{
  "experts_per_token": 8,
  "hidden_act": "swiglu",
  "moe_layers": [2, 3, 4, 5, 6, 7, 8, 9],
  "router_score": "sigmoid",
  "n_groups": 8,
  "groups_per_token": 3,
  "vocab_size": 4096,
  "norm": "rmsnorm",
  "norm_eps": 1e-05,
  "learning_rate": 0.00324,
  "beta1": 0.93,
  "batch_tokens": [32768, 65536, 98304],
  "max_seq_len": 1024,
  "train_tokens": 262200000
}
Below are experts of layer 2 (counted from 0) of a mixture-of-experts language model. Rows are named router (the router's row for the expert), gate (a neuron's input weights, with its number), up (a neuron's input weights, with its number), down (a neuron's output weights, with its number) and show model dimensions 0-95. Each number is 500 + 50 x the weight over its row's rms, rounded and kept within 0 to 999. Numbers have three digits each.
Before each expert's rows: "mostly gets" lists some tokens that are sent to it at least half of the time; "gets" lists some tokens that make up at least twice as much of what it gets as of all text. This comes from a sample of Wikipedia text that the model never trained on. Tokens count by the router's weight.

# expert 19
mostly gets: " Los", " Jos", "/A", " Sem", " Sand", " Hel"
gets: "9", "7", "8", "A", "U", "and"
router:510506532513461515493447472582513436491449460467498622502477508549519439498413465467554434475456565459524503518510503443563403537508494590516456572461509463533510503477581443431507575505464504533526558326536488496419493419486496472508526506447516434490448464434573435495546383497431564418
gate7:426445521579478513486456536483483476447491511401454446472407573469474499512479492541512456405428470423485494576514640482542551533472493464604535521628481499604559484581574463509496444433448480561446435507545450582513478446481509565441520525500518495543591449542516502523498444491449511460
up7:475470551513566547397571524472439530499600450545483495507576522467500529511523484554408537531525536460483587530488514577467532570491434534491513528557526506472508453557564545431484454437496444435590489613521495574496484485482426553596464443504516519638451502492501435504392494402436534500
down7:477440500375476532480608458452511456487487547480512490586520487521558550466527531472542527528522462452520397530515535562460509412493528438517504489542533503462547444593439368466509536524514532518440475492459350538489419544445473600382519484481443515546449445533481509458549477458406475509
gate8:548529503494517484576497469583485460564556425478517411555487474472579529479507558530573427510433481457552551473508541499603479418513471462465540497550525481460561542569430515433530499574527557539459605449481388443454431522536476554508527565487519501621429441393487553470527459474576508526
up8:494545520611530529498483565478490639493447525559427482483451555475421564555511400531469569488480497505453496445519480529468497604506519537501512436539492493473514603404458431484495525467488536407518524458567455562510570522455588520495439500555603541463492543504521463658530451478474505534
down8:648434482514471444564519463471580520433406468504501525520500491483518475394494492514545474508509444468426540401553487524483474471459583490478526520482510489559514504478578554399447478421489578517520553468464497480443530426553428468603574359509582469507482532464444483508473527483448574443
gate9:542457587566486507446480470543510483549549628511492541548473500422449540535475453394579495448499478560522449493537520384526431560477529549477477522452527510474438579515472547543567555576441498506517511425544535549429534463583583502562419488482447473525534449550496483427512376473425539533
up9:562516449505477504551498566470562539383496431498502540458570495494574516489550480572330486530444557431399495465476574536553601407537526482593448565537500515500491538462497534528512446499524470501493432490418473546566471484416531517465558433547437441544530536532459540507515567471562461540
down9:571513542564459533482483566532490468524478526582471457468548496538438476542599407462537506594493518496457560498475480445414513463556487497523509464495483396533550494473506436497433589520463575415532491579584396523460522464545506448483475518387461554592491517508477554617513484567445469406
gate10:475581509383386542571532493540566382542476443581601487521487494526504506572499521565490569430532525490525516486576511533497505539473512558464497498527504469509593556507531503368465438500563549527438475545445428459450574453499555528469558485503520546448483383459475559472479518391485487497
up10:509436597582493525468371481424511472545459564505553508483622463471477394434527437532623550510529480563503538407537533482504434540428550512467500539494509497504486519483543576487500469507493479511569454557468496526467448477512615358530484481481545606510517493426506508473423476459540486513
down10:611533402501482522447538435480533638536444522446443492481503541458593482542468516506547496540471464489445456520484573381506579541547504509467568575509512393420499446487516524482539563531485501499439427483461504419519456508461554450553435480461471510495555606538583408520544485533481578476
gate11:522483475547476464566475513549539485450561490677496480532408398534430509545489490475464455524466494385483478472488550440544459498550576411552442498424476526564491527519499495396553534448571501520445454463527442470425582483549510509509516486496525493499572471469381451523570489536590477443
up11:550482536501511409398501491508499484579534525529487449496570547448437542582439451433502351428457497456513447442524521466456564517557464449564493426481550522450501471503469601472479467484477510443483449431539533543457537542554557473514500538395534486512524596497464378578540560465498589525
down11:429593392579533440615453461513484584446535608487551471502440571544560516545545510491432568519446449452424516590525564549459508543544502563526557528475464493526520492429451558558545506567510457570530434545545450503491475535520491501403538498475471534491486580492487565479571432432536473458
gate12:394457497576476491490488398509445560532492598546517439466571442452549487409388352441577441480520446570525486551479511482549496456515473574495497512427493508524567489500462477521504488547427473530421561464553520427465524452548582545457451428452524453489449456502488497460548451455562555528
up12:446572526479575532547444412533550507473501460600545506500563450629529509454537546511498528454599461495547515534362501480429463393472588484587475548479484530571519495421470530468547485505558492575464465499543503478508530477638456580458546452556496506477511513588520543484546446512475482522
down12:502540576447485528410487494496635460580504518631513578500517596539485578602513467533576584436541509434483489513500609504532498524510485493477494490573477541533494458552456610417522570562541489526517481524443452421562498562516556492489404484581521485559505505498507558523522575457496512510
gate13:441415474495549549548417549499501465502492394492548595490479508521552501539507535447580444484502576512488530453475464413482508485486499533521629508450517498451543532524510471444543528557480602417555542369484468494447520436559568510431530566514530477476494489412527579491436478516477654494
up13:443506427478460607466455457445514526416573611534462472506556542516441551386627467519527571557492552536513560462481512475500410481635493447455398478518512471529544466505508415548562458500572496464415468480515556507479566541436531546533477521550495591509496483523520437552526459508474497469
down13:383505493548537587491512384550408484457548445551419498482506506560470543479552523555524458475467488468565487517505444454500515480518566581490434484509489482418429448504422461624510573509540453509578471485542432501521529441468618419510461473432517488503507415507496421553489492403490479414
gate14:522545584477541461484422378529494510509363604403579468481504476481518511471441618545502438475518560542537550550612555419511464562520482529563463509501512475565586454553475498473488455539499588519503518497499478521525448479443499469477501513543477541596477483463509488563506467432371474546
up14:594497474478407546472510521570604374485460420500482384539463494448500562466426461481493474577429484473464479534565478446504486526602460489490555525460469536524517527503470410511549543522527467559512531505456404445544566488490496529507516413447475564444483523463388492568490410449422561522
down14:511574520499595457528467494472585459474492512453547564465505430481482552527591464508530533492507541511438544438553587505541464503471553681514495486544485436566478442552399516480468532475557427540482472517380512540529454566511468535483514436477455524488607451578554511488616497488476487571
gate15:511462484575517488491534536518467455482597424468413525480555431474465403495502507531563475525554503497447572528537536453508402517490534510596511579529536449557494526408428498458470471512465541538578463561435517478449517493428487444531514474516453452523447346433539513401539379496415509466
up15:501547574445449521551457451555427525489437519462462473471402581508521551497487530535457544555507457594596445464476426520539517460460434500506392533533481566509498537526502563501449530433477398461486435523494483526585648508571601510505556461528535537494439448546491502579523580498576474526
down15:540486521469541526504532618541522449531543569421508543516574476476525464434491416570488517489452568558508520527453558423478536471532569482473536525546525434595434507457499415454507394553526456551495445543512459537474450488458456463559556464501584455489457441546398477554534482370411580492
gate16:434515596379494490475456486521620464520575588575562470489536482556479442466445525439458403498449468465554497563453408600547567483443449575552459553587535509547458445517522511437481500490552568581495507435488547506445543535516470490568503500439478477565440450461484476471437436458494501489
up16:514489586417458455461539543479488465425483546503455532484492592553446456571346533397424443488473567527443559480544501526469516525412514461576431474531491503525464524513505524535488549528559508632442481426455488513507578461513413462524480519436561440468481516505466403528383521538504493519
down16:527423484487447511533497477407437554422467489524471482515460460480449478408402530482580531480413483575486479495468551554493500496503512391485545461566569488540465435467458444443488473396535506468522557486486457480391478552570400437458361508539489457511451530503567527427432542420496483458
gate17:528580475552458537446546502475543446474425490488423508489473436475519493533376525483540365491401545418482467491462601548576515500501540522519488462510500423519514505506567472417442623615531495513518483464580506455470590508427534405615486534518479470550509530518531462494511456507464534448
up17:576572463471397520361581473541533449523351472535439535461457431463383428505473545519490509505505495510462481480491508531543497390514521556491479524519498437562448475473480445406514539517581554534469539489583540548530514487544464414567457551449547523498506471444503509501404414534518494472
down17:475476448497531534478445498478416435610575680452432500534505519582509608486456548442466572456546424468488502517443528528484485476515472476530517457460486467446538590518430478498543483546563450470587484458472506494531473530440526518527473452450472545485448623580513512484540608573491469459
gate18:493476440461460606578473529565553407563540491586532509516539507546444564434512470467446500362467481417516475579486456434492536440385507441534502595481449516517557508489490464411508545512459516507494488535484467541422509398521535508570575537541507524618568440435544475479452490533501491491
up18:572490508508461420477467479582536500541441413527569500604490431482507527449544540513528558514523458405502492529443449388478511395608514453523479455506396532487412544442561453482524539417512545524492535506432552479474548486449541445434552547477421482553522542476486430516513463564404513417
down18:504473431539482521480467456472408523500612550575496382395536501485463467518511502491462483484481363571386502487658568453398523516429499510446507481495487506597502509531518464553486550539448506484527520467438536553533593542477540542504561469512549486587471570473478493470479489556503563492
gate19:507488557510490465553465483432522563515435524545497546528457541622442521479478524491417486564520521544573497421496561472497439434453525472469483680460416537569554557512562444412478594570492557481567454440514446514494485485440401468530498415543481539480491497565448505489469446542543536448
up19:466404505506480540598523533523616563427390426542505538478547562460386514436576500498490506514554565496527480522508501518496524520418483449497519554529487464555549598487567510520475499515607443492484530343540443523448519492506519405586453484452473499471478409504536551422494528498479503541
down19:525563586482498499429559426496508468443515477466499514439549476468494453493558545462441399542458490476583442460519444587446454513525466410420547560497466521457520522518413524540546484575504480511533557424500478577395526375489431494509473573374498382493431513461540501534498472469520557488
gate20:406503536523428548593455513498468501546555508536445540437476491501576569443417442585473415499522499555464513518398511509512435454585539567450463472547500474494462460497429504523580555521477445448549420546439479457485439546414483439484488457491436475501458463634541488475542539560501376491
up20:441417502520441425491515491459526523485482533599453498496473624472425536420504501539434455584483505456475491471411545465500449568460459567508403421463488524511564458600490441559533599535514490563530495504434462497522514477421475561601464548500545476565488496577519562457542593554489574481
down20:462482477468456552512517570452494479466595415512514431498519442574622640509468501559527519445478476547479555418421496474554546479453506435563447553451490496408466461419568528434502490544432471445489461425530369505469384400486460467502513469459440452546494512470505533504464501496498504510
gate21:436421465560498551459471503513488526575437357539513578475468407526601432586444487445555480420505519400507598435487521547529506526431444490488492460479487576495554512507418497534519557484548458528515511543437467405488442494479545514407491461478510498502469497414516488507468377491498575440
up21:445517489468560489521465517527533461554446510414525519418455419562509542567425411459544523484535550397554621428558498487553460528499431440441555412480494553514493495519473575512529566492538454508475469526477499489510460502599542467422477435444533509560472609389517516550479461601442496457
down21:596473576440557490448509461606580510397591504423494487488526511480502383490430554521480560518510510531463472406436577547416503541487535509517502543562409453535554524427516507513426480462586498484446540427488482504385484474557540580503539406466503543497497513477553470497429529455470527443

# expert 78
mostly gets: " San", " Lu", " Dou", " Ari", " Mor", " Que"
gets: ";", " —", " ", "=", " San", "ra"
router:453514480555555508499416444497405481478461511392446506489447507521568448485429509448510439477508560424531520398453529542584507505635521594504477513472485392566557542463518434470494475536550554461488567327500568461512452493489484524529558450498454448483480505420520487452567464523497496511
gate0:395536481548524552535506477483445520608466443460458493570417496493527526472544477523484544641582460507450483488427471519602488566574463557454535521523546426527487501506494460522563462536434484490489574484542505449538518466583445400491574426536522479558459421468507544507482406568480450606
up0:574502534457477439527454577504471535502592559519489468520558584622516405541494558439511578448448568531502506483539449538493579352452549401503543476574505506519502552534468551487520543447503525540595427525432487490468490534456437462497466493457519445464502446567491526595434575454519454464
down0:545389463479489526512507485516543476472478487589425487538555542516474476540556459476533517405474442430559468425458559513426540558552479426526457493417568382410568551455543513482514393458482530566493386527512464508559511502465518537531587545481457488533401509480474514469488449386450524550
gate1:404395498569483527472451427555390422548547464543427525537516511518451499472550456495542442586563548518487489485492530477438510466576453498553562541448469475554490532651498530475497514533635573493404556438507564429501549457440464514508541463562523472510544549502488532503479541469502598494
up1:511509516570483583436435516531413489538480573524560485529510541550562474446510526509499496438573498444485526442463575434526475596509507504517522426578475390452540519578489546480508407428642488517431445482448499374521498478455506436537568461558521467398449489509484481393486509541514478490
down1:530420529472470502439462548518480455519490439471464557553548613469491459406534525488564490443505464563521535490522450561473488491517540498537450586529480468464541508601556455488472504567592518495494455481539430545483559572428429457540434405574397484486463492484518549430399379396494481482
gate2:475522480489501608474559516478458466508499473507498458460394567414510574482480579355497433465418529557571450391412500424564507525503586590481461563551508413487514505508512548565488517491512510542420552468527453488508458508481401477495490450557495408510451503558449486510486540581448452494
up2:470419488546536523509387488530460486638531465501482414501589484525554413482499430563492591586488584477529518508497450548458510493478431507516463513564515476435497421510434489424490515509488482420594440533498452510455535489478502589592578484441493551569425491410524451458526419460449517502
down2:491519497540464479454513440517400524489632489454537552412519500429456445524577509580449491505579481417469458532471522467563478543482479617408488509496457425522459566547551553591492512485502504529424556555463445517589536472560527564487427512530465542398477580552472546438487435556499451483
gate3:519483558515391421536450443516497509390523418509465439484528480584477563469528545448526515392563493546518524425531610551534523442424492547447459498481446442610573520537481493493462408551540518473533488460534517551557477477546526500515527456542435517568416496579502526430444482489430401536
up3:525463440477453418506632478543465435538479519484503424574496522445443568447521404510481471543448487539467423486536393495446536522444547538532466521523428513430473507561512571498461586541517498489478552518511407457544533510475400527553458500505507507534489540489583458565544479486551685523
down3:450536544621542507433508506525529503578455570457471511419563502534570599501473490483512415502478541559487558547480445492489558491545423515474534630562519526500514540555565445442489460548516619507500468410454594459565435524626444534514417451441464487515550498487509498494500548513516535565
gate4:461562417515566506509516513498540546517489450553568492478491538492484474541478451501528433511473515501455502454458451510547469444641458557508541473403481522424622422494572405560511491532514449493475528561497508502436447531480520601501448521421518532556568408492566396376542519578532536464
up4:511424429502492461491529375416518427454437516559471491460405583555466513445492499489560519314494454560462574434483580472561523491505536518500416482453463487566512469469501445525431496558502475501472520558602566546536507470480490455528454483486485508505535613470462436571540561483460522502
down4:542391517463454508554497426468486461499497480433458552453446490511495491454590458446436543398529485539490483507461541495472569426514562591495537468507531461477397480530455528568535500574515579504534554575539461451504488600550515543524442531418427557460433546547447637496449447517423442528
gate5:431493534564443437537476498466516471458466554459489542465362523503454413533456426465523506416526554473506488477399498453545498511610546492478425440445448462525461544511547490427606483505470445557523575532572460473437485433525477562583580546513482474480496558434514454412488413462510585492
up5:484458555461432560486474542471640474525492391493486523499551541532394571537599497511464486621521476509471483496599501541456545500369440456456522508437553529537515455620482525501496500470459496491561506474521372471513528518475539445473498548533535542594494445513567525430499553514519564461
down5:540567467507475479514461513423471510531463483569591533612523492440618574542464587446416472513509476570455495443450444417458485402551562386534514499497473506457543484461521489508591435446562473458512469429527530518521558453526396459560615501563540544501533445466512537480496536554464490505
gate6:539525593576531490497530530517493481515456481538540521459491560446489483518542401448431436418505509459458540465468440481498542432447481427440519496609535518497552530553527470473516456627520492481506459436403554433497480483400509635495448486475566504412506463436500457452531628496518416540
up6:490574504494564607533515541423535540506565447453526419480495511536506484521484399566359558481497589477447579505581468533440522568484483537448474530487492472505535419458449512513578500559575463518509572368495445497468509519466502522558562461558557515574552545557501541462609539528535493465
down6:444412494486479491509533514553409470541549518508435524494603584434475541342577437489504398446455516467543446473527536568534503476524457501511472572491539490451533441362605466487500527427532481573489514502510491409415510530534423527480437433451506470505478488546494486494506603528465465474
gate7:545458498481474508551551464405514459407463471457487564541529511523471518526476445507495408400532541478496492483387515543560499467519566510522433495436490424598532519519494514433533370500441578508522465531516614500413485455492461492551460522521509432451518644515536472496525424468402524581
up7:456475479559510532416486522511481533565508560554514542538415573508482436529541478521601549585539518504502421517494548485445476521422516592490475599568465654376484479452497528579525534497509498447469487516517488575550422516517491454471556517515500547583502387528423504484465567484496402535
down7:540582447511465494438451575569423488532502467444578459544519548608573497535434507442522588423482470521524554432525488542499572507514467478479463527482499454485515502480507437480434527534513508495617591477563468569505462458594403520588567516506463576525611538450429490522465457530509501602
gate8:551545453376459446555488516488530536523407416403452461438497506523595455460553481410390496535476508466575438505547514419544563539455516502550425498509545436540557534528510492483485421552554498471492503470495497430500559442486562481494527433520498504407578524441613465536501539517526475609
up8:669479505552377540428533535575562556534517443466523441464520469530518492507478378522515508625540484472518546512552564503460499462419558496473574572486537433483471449486530509514491374472518479491468481476485464469456526551507534337525488512494508454543495454488531450488452529493577507556
down8:548596590472500493525483458560464487454513446548484493533476536393446399502465469477584531476535467554456450517591500491421463431537456496442487460489499416437503530449494501448507533467484419546497518522614583509611527599523433472516588532457460492570459563558500476464417540519394507503
gate9:419539442514554507435424514502455474453415540387583472516451435575551432474449479509459410455474544462471534470407527525495492510546566546540441545511461471468515495472458494482480488456479554447438555424512482488459548503489479508368594425493409556478465535447545392532514413532439441492
up9:410504520468469486497526514510484513429452400562449397513498628437460576483513425518514489445485500398545476586547578528499441568481504548519436488472514445601454492474437492547565431452493538523522509506481568492480556555569391586474498518514434510608516465496586500484465562478426505505
down9:540419455499460416493571508496546652521445460521605460446538544468470440475464464417547518512539566589460503548472548441496548555534504497522541453395508527579529421413543499534512566526498537600468597482466559507502475485453442549489574441483430481466525525504468496558504501451502580573
gate10:404514493521489491509444518507503492466512561479559584470577461532495452518530572521520490489490498463406568598476460521522567478553467527609575480398519459542541585461460420503519540501440544519584545516521490551377450594538484454422522432444474500489466519473436497462478400576471441595
up10:543550496476468478502427599566511541539484472559586604442497438455459525582575465445419466561593486478498416586458525566517513432498439380537459571509518531472437504541520499623482473446503476505490563516533440526491415468559513535486491506589548466511533522515520496445502547477440387489
down10:540501541506566470580581520471470457400465440455397606527534445566530436400478549539547578565421509463513495482482527498499455488469525386513466423486451553494523527572490534478434514511536549538571523481447606587435466571438465470476442439516452514501444530455487442476513488486446539593
gate11:539500596515556555482487452477387493490498509476413418490430533462540528491494488527575491465547499481585444412508492462599443386527513536554413381566549496406551493523559538576516518497501513513458534468473503408505451455422504597554501490473547507462601498440511444525536481498507593505
up11:486450472413479516520551514415540494510498583430495392569380455612470394434512558572497489439506430438542502491514494522550537441442517554473459448539492503448465411558442489513521452575487448495557436445527469561480506493596525472562483489515477433496495462485556512456609549401501519508
down11:479478570541501586435463492380526522552553446595465493469486521394528471548470515565497529457492612475436498514518446444592548523595485512564518527543452612435538474505496569479495583513536459531445445431557507535542502525449627537558436559438454436420450487508452505495510486523495499508
gate12:484516490574537511515426464564419367579482429570500505500462624453501462524420463525516445505531506492480553449582551493566470532571515627470478422472474416496468434466513450468531499507509499551502604475364496548460537482435560488552546395540497518471537527444510469525470481466548512496
up12:456574531514518471503536503525407476492466497552475381489454575514466554542535535522539568553513520549452510493522559550556590528486518502482457434452544550507418545508578494413445549564454563456407527515512429509617452563501510617527562462464530581472578579531443558552432514512494438466
down12:507473450560531531498453496543433559448432425426465421513566481481461486556398575536518491518458462465406492476490446597566589503569539462448480433541615415568498554484509446520543512479457486485495530507522499585528459518546496422588521455482506583453382475441501492478533459575469460432
gate13:497412495545559479462405495510449482543593499511530400578447543572527463457456553511509528493381612495476465488453445489582483558491563546539512457407465434444489493496497437503530515517525592494522498509582414474478425447583499418554483454554489434475521530483455603508487466416433529517
up13:428466594514529429441525447448555399479495331548518496516544489500543543556539498451566453502477453466456560549487462498488532483479420420428434515425446459574488497475394499444549481447571587484444477531507501496541499456507504477452540482439461537567568476453488436449513600466428529460
down13:481533469550500603484470436474452514445501485544553465594491509515561514501488534501515633519441651467434582463501515477560460526555509498503411415462478462484441415522519501484492443569534556428457441473599468583415493516554479439499471437545511515450478506564541536574572408504478474508
gate14:552531584504552531471418372491494451410501464511546534464501456467484496461495514425484435477405466438420523518503369438468529445601474521467416563448573487490455590473472566517480539529615438511504516434563497548548540468485568488533536523521510502438489416424558504554524472486552449492
up14:514501408455521511456505573501527606588554521472415515465482502527574492432551545552462455484529504474528530415545585523496504466382545500522481447516409547500545482556540406544537434514385452475595575506378421497421420440523469447554535497513468518522482550530539499494520557493468523454
down14:518359427509482571483502505464501509533555496444462503561550548551489508547444499417564484550487456467489462504507517539487435414557483461500481458463530465535560569421437412581485619528484463540548522478429510563424487518476543615472511467379464493565577509460473384506541460526542467538

# expert 124
mostly gets: " As", "As", " Sa", " Ak", "Al", " Me"
gets: "al", "is", "as", " as", "'", "iz"
router:436514545564539464445517465534485394523481456436418531535447581451504477541553504416579455525500523466533500501457484508596481579540506474544517562520440444510452518488604492465433469535544543444558544394509514500501438376407522464441518477509522411539530467488572508464512370510453534422
gate0:523483557502501653530532476471519460486400444422407551531452411566540458434453612519543468518496553508454396534438500506483483510573541556513477549479550484503555437460482491490510557541394563528470516512549525505537429568537463490445432552518526568528450517521468513431440402409514480476
up0:542467507434503480537468454498474527654608604531568446445497512501414579507495446575472466460517511585514559550537455477485527575552450478528498525492425517479460585422531541607548456509535488460456459473489424549397536532539500575522546532493452473528534399437558574517457520527505519512
down0:467595514578521531504437413506455503585445542532414399475446497531469441406403556508471508514436404546528483461541440512631541502607510542498512507575538519525418482547469491541497509535546510500519597507606530466450569500475482509506540535505504432491460543424478461473519532404429491485
gate1:423513451578493481522453501420534482554450524383456532480483477378506521556500522479608473532589579479412522412488412518560475461534524488518521532548471484418468557464491416424587489516460485582379527473497428538467435471419544432478494527544447480546500520513488528506489460527501594468
up1:550511495519544576452448498535563602545506457494560516511459478367574509474361522571474561473464532514486528474594466383474525480484442449486517453510422406506547464538528461484622545422474494453506474490553457499477543478626466562493486480461462605502488447496450502532477562541496531477
down1:535492489597632467459502444504422467484441459471513511563530522469541488579533434491458510426483424491564496528528566533590576463550529564526561471544484560556461575490463512470457515462516489458534486436516520499548442440514435463444440423544548569471436603621482480542494464484516626552
gate2:507532514397537466474472477564532518366466585516451503503549526492507511511493435484509426471507511574509495435419510533481416430460558527465551493509467550508550456525555455579481472454504564477456471458579459487513452409508400355489469539530566463502599496437516418472464515458462410595
up2:403518385515506418523562526585428468519454521560506538575487521510556467417513473421560405430460501486492558424435524534484624497511508529468493486496473503493480467530517468508501520586462454434477498524523483508427448478380475453493554486527579496550393496524394482456483511493600450585
down2:486475421537545525535432491550536467367573537472403436466541524535511523467541498507476419445593485510616487543455489522430545444505515377505561406548501470556460540532466509507540489458540459466525518502594522545510463557504502582456440415487413557433423483542523545427459440497542538508
gate3:528420499526548461450554463486432510474480526440472450466531518515487503372482447481523454530593381543486584518493499448484551481403462580483564493438448488556436504474503479500477500497476492490480584428509523542520495466526392444486386485471564541432475436477500458660496423557429463485
up3:497555455473504401467433449516538489495414478424527482432547494467501504441576573468555425458567512554433529523546558440480490518417531513510469421476470514486492506482565469550458522547418523506466547403481583468569565484443499466388461576501583410465513394511597488552507443527494441448
down3:519597518457456530539448467479640495535469414462493456547495437464489458574382563439473556510444515516503561497559526529455486531501425497557515540418547559426511509497484587503538544546470545525434522420437496601448517594464475540524405482541448418514486501491518544431469553552580549526
gate4:535466502469564494446459497448495423483520460473490521479507591591484492559429473521508523464489513581557467498482481559532461459377592513468488548524504559416556536632487535481403515422497536428597463501462515508528508415491373475532443571501497485507516448424489450536422459426528422442
up4:412489514575503539505452421573473556483493540527527532519576512457520500564462514467522454477400516442567544581587514578571512538420497497508514511505476476524592503518493540544518524469559479529443406483509410520494502537567421511595551528535468634471572491469409497455463488559357474508
down4:542506490442469485534532480464468466588537455519457533518443495470522380586545527509490475461559518429438424457445474549596563495412427433450471442502465509551383462593423493463462408367441553464463567553524502456561517426486574459466508444563494533458513464554518534518517491537508491502
gate5:494457519430602383552517519540554485500521402504460459482545501480459509487532480470544399523492440415488536381509530542573435644462556489555475465463538441427535568502425517506533537483531486477519475480499525501404472485487576525490488517462488486427552587489472526512519360468457455415
up5:508518481566416606451588486512534482487565547437502533576529527500547467407512497595506528501484578523485455539491483503416499456513386469500474556514502591514558516450523481470555476407534504533480555586518502521471507447485415441527561478532565483494392404529529469422369555498535580507
down5:508455516556551451531448456488505430542566496470519553420561520451442514540572564560478413538522532496549426444606546438566628484451495478521492564636532467472506472513514478519558436572555515457511572495534543511392456454522528529497500465352570486514514475470531535498506458485527415477
gate6:475453484437438465486598440509386445539546484473492456561482453450483486562528498427456446534503535471543556544457436579476499450521505469456583544391472521527511483477483514457465440604480624435545560477506522432491500500429459580436427457608524481518488518470500512425533413458513588557
up6:507431509443404403564509414541435479510582417473528407581539498379467485505601532494534542481521450470531446494540479519530470505511523440433562568428422447568485543493551569467467535623538523455531512476545540483547471528525500539470455484573521502460444544472551512489578416489447524428
down6:496465559553504536547444560456611562486474496536564476473496423497512418476438481500583524596415483527512473550533579458503535569497468487494567529551484438384459442434494457521483470596497572515486437466441478520461507541429559580427538437498418436578544580547540541527557579514525472515
gate7:428530523508527566471581449440416436516568474507507431531446472435518448532472634543494452502546471557458485487507461482483522490418513550481517573538432503415580579506477517455540620521462426462402522506529432491503476472503496513571582466488492489407542428514467577519533368567483509503
up7:512406520462478456438452490493514541543555552539516506471687514529532525603454438532432497538521475548460538513420567519514467548479460419574491439503508528524459432465493499480527426584604491506544454491483598510491529553508562552564433463477514524631545464427556524486508531438486443486
down7:575583490491469559606456454541471523443548387491547434548460460497431513500487510452580465490454481491568434539501459534515472507491437554385488510513551521468422530509511479481405551492461507441510551485558422487491483554564522425560526392473509478530493520459622582538392555556550554486
gate8:496417485471542480541469552499535495458548451534557530551517542461478505527580460480494505498472583457536454558628455604513515532586451520501563482454536433458543518572512523466531339453508473524542409520535407479590548518481575469510538493505466503523498431518603584407469545517460552434
up8:541513534501529488415474552551394552595562570546498502542467610502445528460445490519546529469441539454494589496580498466519492459473502450482471586558452444489464468501425546497541508388597585540541478485506437509407494533418478521562507523558502566562443465547571591555495515456528548427
down8:520545521465564483503466443473632458528562628455513563411510485460494537588505501595537481447494559579454548529528558499486491459516459614402484473557549528472575450449483512544415577488476538486485595558534517422561525425515463506422502483509478440482540489533493488425419509490427494538
gate9:454453531419504490544468532478468437546540479473437465554564486456474597571389533514508512498564534486593442480557614444568524628471477541504547491553484541495451479434515443521505522576553501479539550435446467507418504489474535493614550378496482462558452488520582553515434481505476476576
up9:487542444483522458599523490575546534573540551504505456439516512602552512445435503492448574541542514557426451584446475552515464485598410591471490453458587456486514523540506441498525490423450502519550504533544506505421413466471522438450471547465460502546507448491604434528509619537501495389
down9:546504440579504472673477515517518487535467451529440474516461426511484534502413493489509565507520406455460532606579428462469508437576569573509414498487560481571537550480506465480427507516551498461613518478555530522535471448521481582405454472524503502526522458570449515490498489521452382560
gate10:509494554536449481455527532467455488606427460493533490465414466541525533456475424443459449621489551495460637484490502532534455521537460451438509568611506551472526526436606526523448446522557564483461603516492460354526529428470488484479488479515530488539490531555446460379473469512502516475
up10:463520571490522496507487502489486518592458472519516578465506538492483470582537492501428453545469603497540575457463375466528437451580471405502509470491545470507501492399531478470492481546545531548423435398441522486535556479495525514439449461498531426588561481511598560543548602467531550368
down10:567499426522420486515487471548421385522545530601463416446533516588475533465470511491499540467482495457407410465462510397497542570469516455602465494540473457576479538527534497507558492405554505450511572558572489568591516490553487511549517548645554560473524467479437532470513482521521523489
gate11:431487464398426483456553444536514470491521460561473462545551546487569459456615441502542544469454457484479510459466435535452493491456505380486526456545537516533576457464491440460530493423489485530525495568561452479410550363524479499519588453513459439461554492533502423618424488504559480413
up11:517461544513506580493529415484461491508445467467484453462480507601479479534366630469510473412612480553456527460485520499503471480611507504488513494454432442580537402448561518486504462591549460432441462451506498482469579494609439520573521521500546515473536434527483543569546536555568489536
down11:526575473505547460430465504411468468493475519454573532542565510417489445497568426482395475461524444582442546545479466523507459441539470376455486456464622530529542513567543451488411437472561524437474527503571500484502623488535589444458499493506559490425482521406442430480521484489500469537
gate12:469477480475547488372531551541498500524530610472519489573391461504416506552545565430438527477537379483511433510469439477503451548584437543527486456529500447466501565473558461466498532489424498483626512548535504471552489496360459403506508490462538535441474504480454411538474492515471447429
up12:505520487550474517487591584450468450437394558407527441432470513492541502450502500516437536506500437546595418429546483452406566435553415520503484579418580395550395511462472489482527516557539485476458513482492447454496413514572490508516475538525460445536530475383463456532501470541531484545
down12:475451443515626556480568489500515460523495525531513551465539487559511560503430474518453471440487467541498550499539495460452506516501530474483485579445580437498345464484527420464489449473555537513492506501608347398480479537559557430495433569422522517492562440510430448487401488552504463498
gate13:522527581484535494419476482511550506532556383504493488518525590491534524493522509521452469476402539448514452428560533496515593575479421480498578595529420515571430391500495441460500492463532497518546455507462519487565533448509495606496531470439495502416577567557629492531537391505488443512
up13:472529598485559557435503514545553503565569482522496485467524523526475520492468518452548477420493456551489506432557503498400537543551601564561528463515428545468571429369459479481491483548577566543505582485574418493511523432450498558501526398516477482509573394510546525487463505379485471568
down13:482491539473524477484548516413610547541471520456541440554513511534508547553598470475492584481441561604437455475506469528485392479490467482540440503479485491569599572497527539405570597473474457567505532488415502512443536522493519536572449533458394456561565531531491568532481551602577503516
gate14:464432571606571505534518424469520484477487438396510493460517540503451444515527437442473446519519482513529440441500575542519499530440544466642554437421506588507497405459559497550467578455473539447467601467529492519530439412478506494445459498489546455502547580405574446550523478523494570501
up14:507448499581477551457498481580436505469533507489500459494515581549422483616396525428502449421409472499493531457381524502542521451449566423522537423581520505458544529464504520554433589499412510558523496495553533564550459480490485509398439463418518497461545500526463554481594451515547538566
down14:516529556423576444573493551543547590595460493516457580546406479576482488484497491496504547500461542609470523493413556494481527453483418473446519572474565475517459527503455552522542490563510526457468407486502484512567436385561455470545477482473531510583553405495581607438463562552486524511